Below are experts of layer 5 (counted from 0) of a mixture-of-experts language model. Rows are named router (the router's row for the expert), gate (a neuron's input weights, with its number), up (a neuron's input weights, with its number) and show model dimensions 64-127. Each number is 500 + 50 x the weight over its row's rms, rounded and kept within 0 to 999. Numbers have three digits each.
After each expert's rows: "comes after" lists some tokens at least twice as common just before its tokens as in all text. This comes from a sample of Wikipedia text that the model never trained on. Tokens count by the router's weight.

# expert 0
router:413485497480531429494503496511554555536572563485408445507539552488421532599530520499500442457508513459506539503530571506509415483492579526524501603464476548449539437533455451449471546445575575
gate4:471541411434363515439514470496521511600493460451455469417565598577454480493469527512421506510510528489488502568441525552509470522540479543499504548477472592521451519570554470451452565444507457
up4:480499502440533448516354594550532441482525472514440466437529495479424474608466506489509442464517617502548529509449376545567545486460441525560443558626480505427519467621508493517482540522541481
gate5:439408548545562528524490497536523500451580560496463509527518624496522523536641468465538450431501500462485581574520468567508552423428580504485523467427473519469442478542457365554565475524516509
up5:543463477552516473444515521504490497468574505487517448373579508525524525554585476512361506573549543486457463574533504553453507476468448433478514575476517583457440552468480486533469553488517449
gate6:457403549523526484455462457525481510533522495500474519482528535560508497541532460483548480607514483397458445514631496603501444544488579513562452569463502466583493424558484425513569538433496602
up6:479417456507419583471487593520421570535614529468473446460487503505447511480403408542537551499490531568464531567545454530515496484589552542528526511448575609466487461523505537524541440524599519
gate7:573499433464519472542468520602538495439561574537537455572412593480502499482528561453532542481569465491572424511527499404481473536551467531568423536517526505411454438506478434412560487467558570
up7:497517529561532545458520550521527427515461490500455410548558491521498574479408385566453626551411589537505543570436532498535528550562539456527449519579470492457612505597550475541599529452463483
gate8:475543400577488395544526437557600464498488573535526485395537586466477476438532560561521424492462450515533544495587548445499508480468485557520517512458426447558465499584514469545478461576493470
up8:488452547486420427596412534560501480553534475525585401554556554456476458566538557591550482527507441478560549543588460515487496504468502405540534485401453513440525454507439393523422534418496501
gate9:486534551483481558459552555488506419527457474394395458528566555534491530561565471577501529407504412483478573490508477449566582466491486554478458417483444520472556627540460549458528454481467557
up9:504443450507478509501519511554490514444550530536531594490561448483511510546492395418514427504485476452516490453599589489516534509419554500491474398478518446554374533567500433467459584478397486
gate10:557571571553479582478533539532560515514518483536495489556626453522493469508539553424430547583528503450537480364494518571392465485554471552469556540524500521473489555465571400558451514380521538
up10:494528514574524587452541483403457509469493548449499504537540534425607487484537502559525536496495512412448482486512501546551385523482502606447486549517399489495534521494591436563430483514518484
gate11:529461516514499497565472469466585552472503617463504374468559586600490430511526511455490476433473470509491533468511448446457466452479457435555498593467462500498430516595467527491454492455541646
up11:509464535470437510515544481486478510466467491552504521502347528574510600470503584451521437385506494489463479462501504521508479550484481494509511492513610485466445506551485453498577496499492554
gate12:455395506563499555458436457574461452528575470392453533515524367488574472488464495537478494434408470459503394460469543470510371489460477522515490485515549501427475537484463408404479538458532493
up12:457540532532504465442483528441573501473483404467509593508490472411453520527548509484574521491547471500580474527534407590511516419541523557477531571438485497560478507581518460484511521552456550
gate13:524458413415532441475459468568582547506578608537530510493526564530404547481573525533557524426484483446506443575529479438580494541506502454512400529466490452484461444456536504436615491476474597
up13:436487487473510537540513540556496528511583488408441541524487497522439452435465481414488545560475525429374595462504448460479457535617527450409489522530587430503562433518545454443534498564421470
gate14:471522493575421437525533540559425499453490401545427499517493553498489555462460472517508423468469537382564548595575577437576417505525559510516547470516461574452457552500459459494541478470542534
up14:502467576519477520472487503487472468497491582567554519507438469567480496500400419517472566571475486486526464417455543482528575514525489491365421553545550437483413513452482516467504415492369476
gate15:531454441553529492447408479461504499520439502435436494540413456453521518473550461463438527438519465396540460476468509548523448488596550448503517565475442450469471544470500529501556513488515444
up15:503470514547579474504521482517508519537512534512499467509428545516542469472500536495546513520407484560473567559507436409537535475478525457494526518462519550455566472554470518616562474565412513
gate16:482433500467549479433511415560520504463526596492572500474485498509497416511566513498495621483588424408509544464517527474511544581497530579498511520382541473515475482552492379426507488418488512
up16:404475527507476509512387413433509587533500515451521622488452544556507505472516506529498472454407537457531513470432540534461459475504535521364510576512465462575491515435433458474515533519439426
gate17:543527536486413525486494504462525557561456498498430550516450510576419588467512521440448502464398452565461566524559437530452445399515462434468470601506419501550511450445490434444517432576519458
up17:496496445387467434512513449438476443458433498543521540409512566499570555477416444485501543506532492472611528560460448584445410438567477503449506531472476543467501538539475544544508395487522596
gate18:469514526534536516481541409423510507496466497501487482477591470512461553586452505529506441413367451545553483555644460500567501518497509548588523611521519483474374361530534495487431538580533477
up18:630485562550505481576412589468522562563526493556450540565526566530545571433567489550543409537568522502520480502504462573478479519481489514449384440524496491499554487486601516457510451568557532
gate19:540589506486560469432579446469525556540495443452479571452570476444448438567562505513540423525523435381476531496493519490411506446477539508540554528475446481471552473477528544451476583540469531
up19:583592503384577509501494424477519528493505496486491531556482507538445490491490544428571539567507438524422422446585517418466569545534416465475519492467503609462468520579469450475423526505410509
comes after: "\n", " |\n", ")\n", ".\n\n", "\n\n", ".\n"

# expert 39
router:419454474512592449523454562586493503554558533442495535486537500426460459595470521569461416495482545472506514605507581483586547518457543531431510582506501472522494489433460549525423545449547587
gate2:462536356523501526489473443475460457603522442493482484524485488456430409482523449626449492449500532486456522607470482440503542540543458497410593539426531484474566480521444520475441509569469425
up2:438450533514507504531413509530441537610510562486542475471550464523434473496458445510576429511564560478516542497485507530587551446539493494469536556572423549528468519467442550513562450431505550
gate3:449573472617520486505556445525482481500424535479493616485461466477393515573476573466520468463515518433538413517543538546533468455577542613446467495510517398515573462414488472396434557487536577
up3:594429517411438543486469506489547515400477485554562450583456609580509485448470476494527522520374467573574501544402483484531468480486506484457591413517543603497507469394483437481481532476534451
gate4:507492462550471501509492536510476545552473528461520502565542501547445532577516438516450462460593497467553430449492566586560486505403553509466521565445563472460504527510518478408460529509455484
up4:521524509481479567435398476518440548557460438370530450514499540579450583491461484505414554523448476515528531517490528609486472516577496468488522556448386503607482448486468381517494540480475526
gate5:465464459441526561507426538575511474543454615484528505505529448542573465508524556506490429514520501480537506464533493487447471437491589473494562492445585530537503537366388555499451549462478568
up5:411453549395512411418514558490450464510486384489538457551413434549388463534557536482554523572500573451570482413503509438505487420536535464473577500469429546480585537493552466577464588525513464
gate6:447503532545559519461524529545452441515547556488388613523480401492474475511519586544520480492505563555490523459536601547559418457443523547469406557507552428473534466507400521467437582476519569
up6:430474489519515525518530499521478463528549549500452453350583434487451520522538515550473434509513570421528513553581540489421461460500522463446517563471523404489411593496505466519474388512480525
gate7:409459419472543426475539515503582484506528499463474494590496538417552478590529546439482448516501561500559459475481446432514564506457395489393485468517430433430437564565484522477502536437467552
up7:566537451422475461538462532548487540468440512489452418553531553556435374473473567504525547428480434504477515497435421479382558535604578479532583475417530381552517504500540512566368538525496418
gate8:414492486492533459504434510491472444529498482494441534553663551485465391525528554527481482475493490399528522492510484486550670465506543465475495537522446493485523568450549463577483513488538436
up8:484574465428582497517601525600498572455553423522511491550529483442600452610511446397471471386515452523473525530460437586452457584448516422501506441505501547554503434543474585527491529506526507
gate9:525425492404535465457467502496463526558533479604510442607500495500395494465524473517460478492440447574506473518584634496555541525591490543424409491482438481488423478490485510527553397473520416
up9:419471596532529498545555473415514556513499404582495506408539467515438520523523547402528507502474470515534516585456527499515551458543461555475550516599516543472519452468570595387392470500491457
gate10:470532443535454571605526542572567469537548518492494482524462436472543442528510489581446500508496448441452503564468483501521485651527393497546450528510506408508486432412388490446463551417438547
up10:515515534535378426513575497544490456515500463533525503525539493384442436508603476608436436467533476527395447515484474601523453586528446499546510529452418426526460448451617534489530546482515521
gate11:414449461469537468479412523506484478550532630376490543525564489514541460531438456581558440504457528492535619532456443595450476534509589493495470508456524547536534491480433444525392556465537510
up11:525589477519454411440480514532544445521429518462559529459515484526477477496607516467400439487635536521476526462541411449514512481470530521563512432525445571449525519537596485461629539510461428
gate12:575504526527551460508605537480560470608491556471510463491473426472557468536417507552511453587477473486475479556498516487507517448521543519491542559542545550482542425501460577482461448510607486
up12:411529513429469611433396531426583538474437532460410533502477472504460475466508498557490459535493494497552556496507546489482486403536506417583495527489534492600544460489535543420498478481499418
gate13:453578460536528404523493418555494515444496579333402515523568498508525456604508501577400561558479469489581512501522487486496567515541490485485389510377494519506405517527526430541448397432570503
up13:483544464506555502541511516529566526463636465446487504450500482555494497529478551552504444497486616468509543464509560480434536447508536470560572543415445494473534513553601470493483472510469542
gate14:475471397536562478436440441523408415541548585443571518547529499441480528516454523525470493557535557409538492531441481497473486476570507478401422583436480451514534487510390365609450542539583453
up14:537543569485419490521514450582404470493528585515498509417532524527525516387502551504576479500532478451565461604459509547549555471569478457500534567493488502509589554517514534512467556568494554
gate15:433528533435439416512461507555515514516516488545430499425613460537483486510583399511551550583469527561492536453494566535571520468494406529569481547522480473446604487421496528548496494479426503
up15:482591394510547478508574530379453575546554469478589487400576408473521434387503513506524552454568556522507473477507519501510507506501455507484519462578443534514559499490426456483499526543467512
gate16:496489417501505513575547563536519432447493511427560527385439519439403464477483598528540479468529509456447530506448588530471458479513585489451481569499500493461542420497505512462504487449579493
up16:436448395610547572554493554413477439459507548515421477496483475518492544546496576574483472466450456548600534604553443513563471458523552427503538544482466439488471544449438500543557442464485593
gate17:554449486506526367456528569487545485469500489461526489472499497443416510533398515427441497504444545449550533532522460413614430468488561549471540503534577539415500445464475550528405541488492532
up17:503519599502482500486591507348465474509582491477510651552487521563542492438541513489417633469531562485486513514478532460544571566530575542438463547546443445432469463551547521515489485529480570
comes after: " (", " ", "-", " \"", " un", "/"

# expert 18
router:496536496588513508508416486548636511500561559449431464501557584541440464509455501466462430395473550526508548474592548443510465585378531506442468534431530526464532465459454500466529568446499517
gate2:558564500530493598523521461475507538583519553410383509463456547559529440546412453483521436477470413483480573392488573491475432517477564556467497552465529516508525454489484497450517485455483456
up2:542476554473443527475544463524651483470503501487582539461545550496533505467453509531495550518628460447556528473538548520396472511492498457500582492448637490490500473418405520421523488536447521
gate3:541545472431450490443455482506444432577544519533484588483526461488402449472516568410453424490468531503432534561437542495460461580526520496425451504460547527357496594550529493499522561390506434
up3:568488499591469425467580605479523512574427533521542467576405536547459632540444538485556479496451459486421497607511524491549480534547506536497543506536445464478402439455497504422519505551401393
gate4:499622492561507510384508507588504483512587548518409519487500520488535538505445477552500537487465555473477497483558544485471408546413512500447491591396567546439575558525526575495576490491491520
up4:460528526444544466455542470538613451509544502519537441545541564467529509503449399467451533560386595556483501483572509389549539562497478460424492519528463555495440431473530487446517460462509516
gate5:470540554494529539530506489444522431648480504478445444563485516495488410543477491554430487478508574532562515472541434449504540512425623477373551490505573488495487516464479552439534563469406602
up5:492439563549399453436447475535457528588525485410452529468459487555474567413487622570421521493488547504451556511498515514488467415505475453517550499479474464511480571425547480552482507467519515
gate6:367540454492480543491552453528598445600526484442459477498470529521455408440467558555469537320556468538412566479547498533546515529400489424444484540502547508484585530493472464495538576528517532
up6:446613510500523430512505449516386492499464554456564501507491472511641430550540581486507461496492394430511443503585474539494509467496552496513458418503450575460640511555503465506552523527409448
gate7:519459591551490468424460495505510397516564500507486601494488526503514427482520492491528500467468514568550397490554511450550412503490493412513436581456572491573422443431476604540508523522573485
up7:569423495498459439424435422495561538525433541465458490514508433480574517446502476452436541493499511570370509497439500381524468518502414515546508575498483405413539509608519529559635574475549422
gate8:535490530572499571524455601495488467504465470523409500574551562446473491513474442482495444453471505459554544457507485475536524504471505582473528496544533590459457434436485397426523550415415587
up8:424446560452401511524492500576460393500443453474511570544524512531619456480619513467560610477539462567510519467410470407529503514590518619455501606489518484509562468438499490524495502548512561
gate9:506532415512482500500497515469618535495478567519456586532534470522443530556562470568567499539497475471432478540504592494399462572470416524443594588391470507539476441652452451381436467523612519
up9:493531504669557524520529490395528425481487449472410520514553430567539499438554459483436433469555626420578510554464550464501497550500503456469540464605446440589481477510513511436466495480509537
gate10:491507380607552530505469452504459502475584520522569466493634484597568494506434470467526447402492573522488531443479562582416630444531506505437458448455541399460375554525507460495514488461556503
up10:503533488438403456426501475508473432486491528493476571626518492463511416462479418537557446536597399448471466478585497507533514506396502514514442517539473476502449492540452449430458447527543596
gate11:474500593500551454584554503523483514551467526440415514519599461569474509547556485484517520507572482504519476488436448464513499487582572514426486569378474451547588514530485559523463560450609549
up11:471458509574447547511475447403458473495494478469437569503485505371541418449552533383447515531476470526467453435524441484518565424455468494462399434461543537451517503451528591493441467462587435
gate12:480630508582527548439395530514583452459478538492450506530429523574575554558525382538542591545522414499468465528527547450553476553476516429434486424402513485517623494494481411558540480546493520
up12:521428467506527395553482526424496445582544540560531409461446591540402578459511512480512469435562550605480491460528541529572511527554551505449496482566489499535532482545478621503489471542474482
gate13:469532466552528462510513506470507548468421509461514432456613516563533429454489528404490508388510471459516531402568433503440544497462494489452492564452488539443494489574494479451470533417533554
up13:492495402580584515520414493529432487475466507450539505418552483478540458556468436538493507521450593484538456469437536526425440445566430473502490465578551441532368508504475513500479432599487495
gate14:467513551476520486554462540498420501490434506445412469547557447470445513549472457430493545444487567508484414432512567561497522567482465454476588523426428475500482490414512568547454511389441417
up14:493509426533395645473494416460476572526488487555404489533580515475462474492457406519500461452495464537481462499497546559491603569534480517438561519498509549483366455497475548452474390599504573
gate15:521423522437624380526523483530562510455471561445452503448523526620466567486604542373568450483522528455462549492522529457471571477479541495405473504534465570419486510529515499438478562566492449
up15:532514567449488533479505524552565485561506532511430446584455431525569506512421502528517412457568479444577592555442458499557489531521456513422535432558612509571577509463505494505478500558519509
gate16:546598437529421561482496495479428505521461493495480371462601481460481485406437453500496506395411568493532525550601577471546525502460635469454520516385532416543488502520421433449489475550518461
up16:543509582509556434463452504491517572403548447561483505480509547427547537454532404503456509505573565504520538500493459555522517542560459474517416460412506462531537465562512439488564445448457400
gate17:406453517514414498463518491520437492579558500590419402526551488542480531516526523530460575564486533467550505416500505545574567522541501474486441576503512578433490563486505460493564584540528481
up17:504470493509594496451497499429476513536478494462581457441441410480556620560515490529559511455531555569548484554449499478569457517514510521512490492445506368530542504370438531603472445497494546
comes after: "0", "1", "2", "9", "8", "7"

# expert 31
router:503480576602508442439492497519525508465531504460447523465545528487541493616420580477454454425486507503482565524522510431507447554424508491486465558389527542464567475463495518400529589381604522
gate5:480550404571519607538483470526422536426496589500523544448544582471483476520537402473509491502565521468468555492488561464476509466587618587592462517558486577388506511463450419506474515493413436
up5:442515444567540536595414470480557555502429507509510392505437432509622472467454538461426630478505399539489496525562513500494526554606561473553460452561554530494502563391528499474559552420480396
gate6:576533556523564471451529510494505513478481502591532504378518598471481568496459469509496534550564502436516497456421448474524444528524409506506527527457446431520513498569552497567509584365521478
up6:490471497546488517462423526583568436534440488486489417469472540426522515429499564423543530451479573459482452520512456538389539472464488606447488521509496523459556570569492589474379475493421548
gate7:480523464525530550482559564489451448432431573571472457559435492480510511477419425420439538553561557596465566519620540432491467527544474533481446500439470439537390503535518539441489456479568551
up7:443528510428489464492543557393502506462455462522488539524471528501481529539405562520548534611521486381393498576476489515577455470537406442545451553478468492549450466432501481486523414484448571
gate8:531471420476510506546508594541555572492535508571536597470454512544468399523485503497608449552475502535474487495621499527516517485488455482487590519485499392458443538493449564493506579444565476
up8:500534497459431526533519570530492535481488484473529564511441430464553395486482461486576451537314519436476534438538447511450522429547420407448523516507554546411486512459463525575542505498512484
gate9:432554469523521420376530539527459507437433467460441448484503569471576452476424544501526564466520431585525543455516529517430481539446540529449476470449521505510571540548572497572460561510471517
up9:440501556528482457495503480458447489432556553513541480453562535521471505516502446474533465565490444569351443502523489470605481507437570509497452531449511508510541548472434442491492460471592540
gate10:501525553398493456510392516499490543443530508567375582478485516460543464551465489536464552394521497441436455519479481486428516499532500567487478539505536491425505530628514452584548436499550516
up10:540560507500508464532455414491480393540558493511522481511361549581490493526461509450605472583499481430451502534434471463492431418490495621549448554562485543594553507554524520498560503448491485
gate11:543464610570494447495477495507419503620537540561442552556546569531600439554445505509602521548502457537491488487504501500536450527534522471534415613543450570477471508478502518491438515586574515
up11:594483463551452474436482467449511491516518438411452485543469512497487489580586479489617461531524509510497496462555550401358460527494556513534561495519525569473492501525568600528582468500554446
gate12:496402512474580493526491544511525525463425483538468508529482560462497547510526472574515529550318577419464550588481533452486527523513514446542442503545635497453440491581474462489512576481467404
up12:460519591522505573419522491513436546444506525490466497580459598567579546563561542482595540359502559514490487472551560513531543527525474472467540509526470540512525496457562544598405433516426528
gate13:552499522571536524591523458470492451519523440557511439590566584499559490553444584512605469519515484543551432420619571455404527517499554564516528556596586542484475503448553513465486528507481471
up13:515515462550512559479439547527423469517423500502509452563531510519402465519508481544550383543492519490508458451499559674472503422522544434513413530547488538475473449523508592464442437486472583
gate14:531506498416499438520522499500455559498458466435507547524463442494584507512506526505498446530492500410525439512567562538533515588457497403484486497487529535498317486420530491540470484455498465
up14:561485418584524473409489585442497431476522474461550445457549485492390535478491456453453404534568511494423459613422400530499422517537499511461558470526421492534545543509469556395458556525547455
gate15:529491491517503475488543488507531479564539547484513495476574531476541415540494492508565522483474438485416539501464509421451464520454445474446455511572542498450464494594403482510492511443559530
up15:575583428538524564570446540534375520544547489359532497478510514546500505468472459457547472472529498495449476408493468574514452512575530441459505482499542502490481505526539516565551543557481532
gate16:494436469509486443426446464539457530578497611449585451528451498526516599499475437572459513480576467483510492479549554516575530563622458488532543518575494506562461533500558477396473488481513488
up16:573562527512545528560480570479528555497492451482484428541502403493579482519491473500500610484527478500587582509455631446429454559475453436521549482583568503560544486458516471561594474531543482
gate17:525444519641501472440518501369469544583504559572410471504539483545530513498429509518566501589438427514530580591571540465470586509455499466507501507532482496493441483489452432445559494620539485
up17:502534560500493445457589561475487539457428506483512509520538604535551474549439406470444500504465489550487508452527465517471489487465422370479424454545515565460489508378560552399554487556607462
gate18:424514486517502592498573574552478486487494453492531462499545555511571608534482481465509523428516460547532549493504457546449424557555461410528450491418486487596439516456400484438506536516460459
up18:521462488564385491410538529557483556537516452502486542565544540498445491502576532542441512558460440413566486462441462417546459494431454468505566467511489475498451520580528442488462537570563401
gate19:444502504471509461490507535528517436427573480547527594542561579480514463469485540486481600466558582513459514427528569437537606518522522493517538560558540453528492468463567530515488505486463527
up19:523537550473485488579530519403494547526462445490432496440523385514546402584497495449556473530568446439436456402507555497474480565502516549484523411532458454499496450459554583497394549505506499
gate20:493472463598495523546502502608528506507563526492467581558405473467536554445548419551484461433499557449512469479501531580489479497519498461418470536472522495547495643477480444535536588486555573
up20:573435447543469551539449494488549476485470476504521501414487583425566465460528533505530517446554467561510498519470528467445471570448508483515451481418502463463531466528508455507482377478492529
comes after: "9", "0", "1", "2", " ", "8"

# expert 29
router:431464496457495484479508535515595552550566552502387455512541539483457566550510582514508418447521550504483575506509540538453391520504547505478444602452439516456573415456406572431506544437532544
gate5:373512480486486486510401542589589439555497562538475511467523425516548516449583485385548531429526553451501532485463560652456499522563551514470520489435515486414566540453488466481462498539560542
up5:467521497540487491532545489554470541489404537522518547533587402467506356559468458473522473502535471499468486478488560493434557585539471491565502480476515448540565504485507484461496469505513471
gate6:503513516532575504518517486478568467484543628425479464502512556545562571485510539481513507516445586465581593526515380495501480489486424518521404603453553495516417438541615565420504595480551451
up6:478424465489525463450398437513504590475417492524478470490555461572540522496512415498500474523433497523450441533474528500417460539570611537467582520534466618526516499525502496457452470397496444
gate7:541524557568540495603478514491662527506542562509399523461546512450524489580476543450438489495558534431552555491522522547451560551507488593491608582504518437517446515495390499564449469455426559
up7:502575606405516484479522548567592568501545564496477529483489514559519516534448516552540578549439500447577510484508552501462488499520387422444515563492571462493477526428382443483438470426451516
gate8:469464449384528541497503502436544474521481469533493476494535425455520444512522498549525462545468590373524498491559433505522401522473497467428467516493448463453565411518458515436529478377527451
up8:409462478445468569461426520446524570499542497480579477431469449534524528495583396560461558561510510445453460579585551477554542512455525485478524415484501443536541457507570498446527572587482531
gate9:586467583552531485509463467530467427548502492531537492474529579477414460529488493529463460510415422526457526492465476437478483504581440598508502498481476595497561445494384517616534596565483490
up9:358545485490424532509503532474578523491512470601463498458570447408545529604553492501534572588526498450476486557512635586473530524464480496472507437397407514523564550499505442486559492512492550
gate10:505524479480588505439508539487527545551455438539584468402517480481485359482479580550484439523522509498477598450532525507468486572495635506510526568451530547464474529518452463487525426483545556
up10:453377522482435447508494581475557451523447490554417564493451524468479537456423483570476546487506546568467487471527397460448465488453442479574477604459507466446529467451555443541541472470486477
gate11:459580563494481485596472502558396489496438555482508471513575471442448528431529587437613449528541532492515515479589533493393404531523575570460530489440493491557509536562501455507519471505478468
up11:528623468542519515557399564531564501536542510669580557533562488438548482531448573516524453455532535475411521518468482537456375531539595499529472459428475465529416507469566496504463553443483530
gate12:491593499583474547521578604521552519577472544514553474482530493521525519455517524487595487501548561578478443516557591646489601456477532574451586541472454489462619444467450469572470532494468502
up12:514461586477480538591500509508545560507391539563490447513505509534571521634485508483497481472500536498561521519599583492484532468409533442491560562488564591451516545535540490545517518499512458
gate13:522430553447559521508442557475522528425457511663417452476541532560489410468458498486457561458466540460497455489456485489503409602536419526491496484514418534470505537549405461488549548422467496
up13:483520545569477538489462452483532522413505549530484452574560552437539522415555481486495541576432577550556612472576479385548473511532513487546462472416556459503425483496442457553549443510453557
gate14:482428460492469549579482530453495502569410481496494426421428468606555509523487534551503554551525560541565502529544527516542423529525528440447535432536516521503474477431489526373458443540451652
up14:557589432492550477522536472494552460449581581485475483475472504439627500433491478488433454523446506518488461426472470429433442538475541503520543496524506440517542453455476461576510618429498449
gate15:419417480467464578495492528568529511569482545498567574532467555341448612565542636523493440473494541499505599528518525516490519441462522583394514511592491464502477503570436583515553419504512470
up15:455564512483484485464538490474535574442436542481486465508507606439520517511439427478461480480421505514524418434405395584433514571520416519500529612465483484515526525543492403526408535554422521
gate16:498567508495600499494459493454498477563420507508506495509419583490405592479445484463538477501584500513498588525577588570501445557407547531437494469541471534465501586458535460422441482439528430
up16:501547426540529449481565511548469519401522531428521373508422545469546507474447431469469506513422457520451398483453506482461645454448392464479477462529517448481573465577471532560512546535466522
gate17:536417428517549489495509499536549434544471528477542526541438586522523489513473464498543416437545466503472503398555473502410591559483470476440462532472452504395555441611543472506469452514473526
up17:537599540562409514529530476480553536511525554529500511492446506439435481531592540478428554501504376527478587469555461447619474527502469515457518574483530512514481447569539444443503489410443496
gate18:508542458465538428479499424478477490484522515451532527435571521516551598581447468528507580531399641632480470501611506574453455540409493530455475572457423502482504484561547461549537551466473468
up18:598552539565489543492558381609558498556446520446596470560524500529532619470520484572443455514479482525503404517494503507438435476507542477485549501547546465542464596445477469508529507477547503
gate19:432444429531502555525507504512473520585489462470540440465559560424608493537471571470481416491527497515501560571490475532509594368457487455437496494573446481419436514585514472497548551497513531
up19:546501474486453470534441481479489598629427427582485516464561598465512429462557514495552389466557497480581552580467524514384467559495503464531464543485513553468507488523500491582455446524483587
gate20:532520468575536505463486513424593419455497390492544469534554571485409432548457474501425463495527468521529529487436428524486480464426496551450543461491401454505501483532489422470487519493527500
up20:500581466446501473405428578475511453479519537442468471584559464457522514453525440589532508549552547458497524616521521418468473526545587425453529509519516494542491438502562559358501423466466537
comes after: "\n", " |\n", ")\n", "|", ".\n", ";\n"

# expert 23
router:507430519556465512465495543475552541511537535477473526437548512505515501549463580511536467468498546450505561555528545472502530527510517487483481585447424558427483469508429540403447539409588482
gate2:545508510555539629448430549551440492527528513468425499411507493547503455506513543471459524390542435486488454412452510496474564442609490443519521540514459549464455558496520531499520536636458517
up2:542403445364466471529455479497567617443527518492514545524436502447583504506402446491554551437505491563406445497481471534534454573529445457513583518487455496517479479479549508452541510629494546
gate3:427484492494415466539542566507501524481558464524494604499410464486494451452432423573611474433508545407443529441595492539555414540564468471431519499538421401507473413463429591519530457457463540
up3:479536462495458534507558453557460429519453545491546476402511433429468486531517504533435458466523446526440477488584509455615546477454494565397483484595551473412567563495422460493415509521476605
gate4:468500458499443556388466428465539514380539441510546494570501385499573540461452481471459468560454509472384537477578500508523538471414487559525530426492460354460482419521466466502557536526471516
up4:481551561492497532519449564522478472494424603531467455519442484505483531515503553484552471485485493560540482479509579459450498539431514500476463446483566545556547523471434451503501451491513494
gate5:510562544507514562538465556524484465544578537596466534474578527525449498493590490554508538470584547527507508543399552483450538496485503505530526592450499534596448505489471566547499501401506499
up5:509425518379523424528546524502498538515525534571493538416496530535476546436493404537522527541453505596456559495542616491573537564457564558480519582463537497533532478544485479501492538434518526
gate6:444471503543475475541412551451413433558506549500545477435509515522537527493494512519493440552578406538525514453568509463525457538475553508445453449487558478496542561568565594517441555494568528
up6:493527454444547511475504469493489545440585515575484430509537492467471564461493548456540556504552534510534574488627433434434492531483520470524416521521410451403565664500437487442553611404486555
gate7:572500531473513383590493392514553547452502529469431524472432523515444552528370488469616466406558504517557566508496551433443486488499560544546466460560490461577490545490538578551520471533564554
up7:535523464560412518455498512442393491522578524426490398493481413483469475450498501463521438383530532487555628471541535571485595565575493493482659530499481464544481526487461478515466455494529457
gate8:512516470464406409486545508387548502563545454509453543465514435580635535425545511459568569563467563469561539504495514537471435448560563538464474590510428426435508455496522584577482493559547401
up8:453493567450487542564499591519483472487499467437520468491446418469556455512508533579496429525521578450517541507466493388459556522449569534461516512513512554509545477472432469510491509543457489
gate9:533508509467478433422436561500437489548551507420599489428482544455477450428442420431514505554502452444429460450509512551478443419461582434500488557504608446420578504553512537572584453521544559
up9:437497509595417470568439578515462500485566543505495616488439384475505499385514583532502473419510540516517517580450452492575534543524563550518514426525476542399525427573500503515502449595525485
gate10:499467406501523508428509452493495481511465505450577556456525467487540583385453470550418599484430603510566476600504533505507579563439539418504460605499436433501509525610456452470532575542509536
up10:492519449649502575496500500469581536504475523421500531486601565508633444493427553529462545541492413403475428525488436477565474510534594522447481401466448459455481466523522428497504523520454448
gate11:506430350494495459579448487542527531516529458527562507422484443447462355409512422475504523522496524564548458520560549523552535516452494495492592490529507455519516517517425545569644544464461551
up11:484580559511487460593463461530420441478528529526522487553380545474484563544524506441510542404495518506487603535610531522468483382591468521546499566590433529556505550465530479552507433429554489
gate12:562525512540455548440556539480466516555586511370465474509545510505539523463574477546487504449501484533492507437497510441516443576482455570422573430526589472387485505542479483450470540420461454
up12:526487591637510479510589585505439414548511476505501450563411458448474485499542493560530419534496558509464542437532561489503492529577475475519421448545551502543510446471401565496433399555482443
gate13:550453505610458464421499536391514523429553470514560547424408558453448509441496494476552531458418469511526481465488502475387572402474524554468495514446409452570506479533526558607543465464412514
up13:477515482498590539437478552496413471415564626490450501478499602462545509602501517525497489469598510519460418465357431482512460519466471540543391429485554546493566445491529504429532457434471478
gate14:393552445583482503396509481425591444441423595518478553491531451501546473522511497518482484580514563475502460491437496471469540478489553483450553506424513484489373432454493432463526566495533398
up14:503524488383535500536505542425466535514486496502489442557518523493494493567539558489415563476434454519427527499525450451467557467518507481405536506535534487484523536523427575530461570428600490
gate15:495549470485525553457542524479480526555566440599485483488573493524529460514526441411425436510432536558442520450588456506521499580552558505563507498471467485490556524515435612544485581617463441
up15:465527499516509540516390475559502468539550449465535528484462468450484408570556447524589523550506471521437491392456499516462492529496540531516503434473483518456573583535608383441515591476513582
gate16:433487509455498671480515530492524593491535449459574503468566490557486415538491521449521539441480476503503531493488448543619447436495453515554612568508433516510436567532497520516552595419472513
up16:462545537460406442527550430517545476507548484499453389531542494477408483565532465512567513475541509553502513483374521458401511502430490525571517482407474573483486597459453542560514438481492512
gate17:430451517568481511521542573425498564497406409466479480418504529413566514485524496526462475501520535503424393554511518593512562468553455581483499489574479427537462473564474463445515532456476532
up17:493547495430508574546470427587483484565439505495508458449548559477437463555512422455575487489512528593407490488436538469508454574557519424472563514432484534477524535530476511520473534562495474
comes after: " |", "|", ";", ",", " in", ":"